Below are experts of layer 4 (counted from 0) of a mixture-of-experts language model. Rows are named router (the router's row for the expert), gate (a neuron's input weights, with its number), up (a neuron's input weights, with its number) and show model dimensions 64-127. Each number is 128 + 32 x the weight over its row's rms, rounded and kept within 0 to 255. Numbers have three digits each.
Before each expert's rows: "gets" lists some tokens that make up at least twice as much of what it gets as of all text. This comes from a sample of Wikipedia text that the model never trained on. Tokens count by the router's weight.

# expert 42
gets: " (", " \"", " in", " |\n", ".", "–"
router:146096166124145116120122186106141169122089141093125176126064122146093137115145085158129110098119063173123116121065141101145142128138168097188063124121135175064119078163163124130162085143109092
gate0:157115177154147124119125102089145115084069085080126146110107106111145196133178102145142071142115090204121101105063153074198068091081179142173124066072118175129119133117121142147149173116148137
up0:099135081093108133129127147159116131162179168164146088145147143141106068127081142118124175110138175076134159147196111178079182169189060108077123187197137081140132131155143101109104091147118121

# expert 55
gets: " |", ";", "|", ":", "-", " were"
router:064156149191178141166155142153100166126125120217136118057142171113070158189163096161171136158091162090163129171113125153153122160123088167074097143121143120107130134140179092070162141094101146
gate0:193115155116117143098078121098116115134117097127118090132072134176113159158080112135130154145108150084147128128148176149143186159088157137073099122129125054071139142133149139132159116055143082
up0:067138114133127125151189132168143154130130174134134184122187113087140098120174153140120095095156098160123122137100097100125061083164095110170173157127134189189102120130123121110113135185108172

# expert 15
gets: ",", " and", ";", "),", " or", " but"
router:093156114112152168142095142156171181179118117123101162173132134136148129112147181108075162114115184167161129088054120084152147147162126124186080204144120131143173199128123168129198109139121082
gate0:152127104137196148109146160124120114122129130087122134153121136079132133158135117163125128121103166130155133121126152085171106135067148111083086125121157180117138130123161132140034079111102122
up0:128098088143186152097158155138097118125102115097124133154130127108100152161138107175108127123105153122148147119112162089169093129067157117072101136139150155095118093098156129149064089117091106

# expert 29
gets: "1", "2", "0", "4", "3", "5"
router:089148072113111054135190128108124088107114135113129135060116105156108104209120102084127142178098141105098119127147123120048194121149127111064079183081127117191163111147171199159123115140075137
gate0:113103162111076124152169120134134117195096040164121126135089106102097091132076147127139171115121162049121179176148126097150173144178129174117086144119077134103164148109165174117111123179115090
up0:108090155112080121138149115151150117216087066174132115132100119095102105160079148110150158122114149051124194182163124113136168139167144167120091126121084126108146144108162191111126095188147079

# expert 20
gets: ",", " and", ".", " in", " |", " ("
router:118142113105185129120084145092167097144114149129121108096119151159130138212178150198087116057118135103166101141097121119130147148140146128150125136138181130135166216193168115129198119078134062
gate0:100144123095101096124059116137127051094139098104117087114112109153102160120176142117173109159181139083115100123130116162134180152168126161127175117121102150094132085081156161086209122112066081
up0:087106101102096117125042086135136083075126116103114101125101092141118131115190154127174078147180112062132116121135123163131165158182147178127164116132076162091132104099141164107184128145065094

# expert 2
gets: " an", " |", " American", " new", "==", " other"
router:144071105099160109087128153203186163084140097131114178121100148126108139104147113114127111118182114109127118080120151106145181179043125169077143103072098159150175121114164130163147136125101145
gate0:178129090168210126122125124094149143184083171114121140117146151097134162122119114136152144106127103178145124076109139164133124134102151187122140131148158099195134112114155101147097105119135066
up0:167106080135214096149138123134126162174071159106099130145143181118124167110103154119184132133129141155139123056098166147114140127123123167136142162154129121159140108113153120125087104155125094

# expert 23
gets: " ", "-", "–", ".", " (", ":"
router:167089132206146178140140130074161080125164154087198159128124092130148128126097065137076107131173136202145085103083122090138117153150153161134183085102141096157155133114112103124135172096127156
gate0:157068106108154165129096120120160100116128119132153067139114134156116172117132132141183085156167121154176043125108125146135122106090142108104140120089169162112119150084148108191137166129103123
up0:092203144145102115122169140152106187128107167121096170121136119098166066148115116126083163084094154097076201155131123117143137138181105132151131147179106095154150124185109142073149094122165146

# expert 41
gets: " |\n", "\n", " |", ")\n", " and", ".\n"
router:170070177117137129168132119173171065117150113146160145178145197128157160117079083053146123135165066078078108096127099065132132156152155144078135113136088139111120114096164095148124107136162091
gate0:126124146125119109123093123137117111103097068101113173144142165125128128138105163145096152159123133173115096140119130134112139163114115098171141102127105110209073145122104110138127161137123155
up0:127137138106128074135124089110110113085107094079146199119131148118121128139115158143123153116106174144107092087157122137111140159107127121142170093131088147190096153109110113119128130137111145

# expert 25
gets: "201", "200", "202", "0", "199", "1"
router:085071093142086077120085117110112161095168110131116091125104128174085102193111160102139066169118164090083129142121151128121121125115160064130136134109125106124112141110160083136154094154164143
gate0:109119096142160109117155184183147183111126111172170107136181123097142065127127094128185165123159130123109164110116140160093172048079171178095147163158174188133106175084121159124143192125040132
up0:139135159088109109122124043078115031143141124092101150092074123126111193135138162129076076105119130133167133144156105106157096200171100097167118123086104072113123050164139123155091049123200125

# expert 3
gets: " to", ".", " by", " with", " of", " for"
router:165099069127210123147166125054128102048140125118161103141163149122065158111127120126132136145128092037135086142128093122110129168185069145140180137129159086139093149132208131090131146147132109
gate0:127129067064190170114207119110097112119106125168166078162128057110091176180151132098197132099108134114114116149137138086118094119154110130087126150141137122137125096102116147095187182099105186
up0:160141189171070076143051121151155127136141125080097154106123184131158075099110114147074119154139125152127151094125120152137142115111169125175118113127108132122137165161124121146095092154137060

# expert 47
gets: " in", " of", " on", " for", " to", " at"
router:096097084200156109088088161134102106179104158129115117121142183106080161152057142120147112128131093106109136151040109174130147176127130115202118125112115130166137150134122129173117070153135097
gate0:191065149104167168093146081135173133113104108080112117133126114132161188123095236151136087157167115107128103096122115166161178149182134128111157133116091094186119076136153189146194100130142151
up0:054173116139144108149092148133088114156147162179138168097153145110108064129134021121124153093086126157147148171139113093078114123094089137129118101110166157093135138133111086083053172142130112

# expert 11
gets: "'s", " his", "\"", " their", "'", " its"
router:170107113101085116144154090176094129125098149208102205118112124129118109159146093089086091116108112166096104122136102134076169095045135124119099105129158146112073100125155124115164156087171113
gate0:121142181176103164110057111112197156095167148150068121136172128167114080093125104156134152116149187136122143109180120192103163155071074080170151074129118211110111119170196105097160122144126146
up0:177112097139128120149144153162092140171087150075151123193102151144095100145108098145143143113164110109100160152101125083083115133138143139103132150125125107125147129141126120108115120152069086

# expert 45
gets: "0", "1", "2", "3", "4", "5"
router:136085076105132084152094120115150092175086084117065119160098133114132099164135073149142101094141089152162173118148134158079126111079090081089124129137164082140109187171145130157156073089142112
gate0:165114169148159134129086092129168153200156147121118207173017100110091149157125064144138139112126079131133080169146114132167118100094158140109131166159102140078120136113122149129161115129122188
up0:077121142121116154135166170141074128041081111115149059105225131148181100097117188098104114128101185133129147102131101159093153166154094104144134105088160087152147120154130116091073130127140068